Below are experts of layer 10 (counted from 0) of a mixture-of-experts language model. Rows are named router (the router's row for the expert) and show model dimensions 0-79. Each number is 128 + 24 x the weight over its row's rms, rounded and kept within 0 to 255. Numbers have three digits each.
After each expert's rows: "raises" lists some tokens whose logits its average output raises strongly, later layers aside; "mostly gets" lists some tokens that are sent to it at least half of the time. This comes from a sample of Wikipedia text that the model never trained on.

# expert 95
router:075087101149135114104132176121183144127096107148111140157108121161093200155168137110113115179105183148132115105113155098122157169131163158116144108112119106111088138116144122116123119176140154114113118121124119131137069139145160155130136100
raises: "ship", "es", "way", "ender"
mostly gets: " Jones", " Mc", " Gracie", " Kra", " Johnson", " Smith"

# expert 19
router:144185138161082127114109185104184166118105123137100159115123084142126157142143161138144121163107114114101119104105105093126140133097184124155106128173133117106113117148151131135106124155098110123086066123121138116183107141161150157109144126
raises: " and", "s", "-", "man", ",", "ry"
mostly gets: " un", "ucci", " dis", " Ar", " sub", " Far"

# expert 94
router:122170139134161115128115147120153135164143118127099128120133104112129161145151142131092139137127145142107111112096152132125099118142130181127094122177108120124138116099126126141099134122103120070105076096121147112138124137137134176139135092
raises: ",", "y", " "
mostly gets: " \\", "mathbf", "partial"

# expert 80
router:126130101133123103067084135115172177131088144136085139144113144149112158134119148131105127153141156162146084138100122079117149128125125141069116106146101108118148138109141148108132133177149121055113148133130088103125082140153127142136132123
raises: " 4", " ", "\n", "====", " 3", " 1"
mostly gets: " 0;", " 1;", " 5;", " 2;", " 13;", " 3;"

# expert 11
router:154121108155075137089121139121155154138123134121139169167126112169139164137161138116081133179123111129093118112135140118127107151143105135091129103156139121111133104101155147106086132146156114129105117098143151125119097120122147133106140123
raises: " This", " While", " However"
mostly gets: ").", "\".", ".\"", " daughter", " married", "."

# expert 22
router:106134141181142133076100172127159164159099168103112147155139090106152171167149168143116135148102166183072132115118127106120156129150115114126114162106121136075107141144153146148099157164152147116107129106156172115121113163115140155101137135
raises: " at", " ", ",", " and", " (", "\n"
mostly gets: " Chevrolet", " DF", "CH", " director", " executive", " producer"

# expert 74
router:149115133162102101116115135102161151126134145099147172117141121125136164128108147128131144185163159138118106089125156078104150144129152172166135145130150141107158095086102146099085139162114138127139100096133143106165083165162125142116167136
raises: " In", " For", " By", " At", " On", " One"
mostly gets: " (", " [", "\".", ").", ".\"", "("

# expert 69
router:120146141162119154118125142096151125128110088102106140170149110115104139152124175123121129150132136155103120094135146107126172089114120148066118140134115092135141145109143144133092128185128094113122121119107126127155097120126114130125134129
raises: " offers", " provides", " at", " shows", " attacks"
mostly gets: " who", " she", " town", " area", " village", " species"

# expert 5
router:121136119159124138110100134138168147131105086122105170135114116148087144128130179098106147156109129181129139124119112093121163101127106189095111124158125132165128115089123087124096134156159125066126129126140107092158125131121136128124104100
raises: " 1", " 2", " ", " 0", " 3", " 4"
mostly gets: " 0;", " 1;", "---|---|---|---|", "aged", " 5;", " 3;"

# expert 27
router:138154125120106154078086181086163127140127159145135128109112144146112177164127173109111180137090137143096138085096100099157146131127153134113128139099103104125141119161141107134119149143150133109097081108107122129131075148138145171112118105
raises: "cur", "car", "-", "th", "c", "comp"
mostly gets: "ucci", " Car", " car", " Las", " Cal", " Hal"

# expert 28
router:132097123176109146104121135147194146098136132153123152157113100157104201137167170125134137170131156176108103130109112115120153158164153163101117093132139135104086140115127169140105135166114126101138164125117112108133105137126157157130157124
raises: " and", ",", " of", " (", " with", " |"
mostly gets: " Smith", "ley", " Brown", "berg", " Jones", " Johnson"

# expert 62
router:121134118145105107089134153145173147128115121122131124146140123128110171146139163159078134194112114153102105108137121083142152168141160161090100098158141118094132111068106149083124097145103132112077163090100107106150144136100175166108160116
raises: " with", " leading", " over"
mostly gets: " they", " them", " she", " it", " players", " They"

# expert 10
router:126136117168103124135109140110154172176127153101099175153147095124089162188111166144118153136138151147126143103101115115158118111160144146103098107164132161121119105085116164130132107131163122125102092117107121104131102164101140154144113121
raises: " to", " through", " past"
mostly gets: " Railway", " railway", " Avenue", " route", " station", " Boulevard"

# expert 86
router:130118130164139130104138168129198140154137134077125153111140108128120172147127119114094155095117148129142117152111142127120163139134161108133147126125117107138133111102137131131123124153144139080114123120162141093166117113125148152131163049
raises: "B", " |", "W", "f", "F", "k"
mostly gets: " %", " MF", " FW", " JPL", " Coordinates", " Date"

# expert 64
router:106114124139141116107097154115161176122101120104098133153167104107097180144179119134106169123127124176110110091125172113133134115140097159128134128096126110118128132125120136105118099145132149123110085091121153113169078099135138121140113104
raises: "ol", "all", "ok", "å", "over", "ø"
mostly gets: " P", " St", " M", " J", " S", " T"

# expert 17
router:124146122167158133093104145095146163139147127125129130137130129123145137173155128132103103179089120137068161073132144098100113126140122157100143123149126142150080130147151154143099164124134134086133090152133106139166094110125152138136143151
raises: " ", " (", " \"", ",", ";"
mostly gets: "mathbf", "ы", "а", "า", "ร", "у"

# expert 61
router:141176147129172122126095123123167155119124138134111124141123112154107180135147172114084136131096105131105116108099088068112122154151133149083130140096138120141145101128162118128120130157138092105103127132160104109134085119102159157145149143
raises: " a", " in", "\n", " |", " an", " "
mostly gets: " kg", "/1", " km", " mm", " lb", " °"

# expert 38
router:125152165143127117124113115106208115119162123121093144087131145168111138142115136083115159139127118112104121112143110114141139134137145133108134117129101122150137124094144150136146126158161143083113144132117129143121112128108138158129178086
raises: " |", "|", " (", "===", "=="
mostly gets: " MF", " JPL", " FW", " %", " MPC", " Lemmon"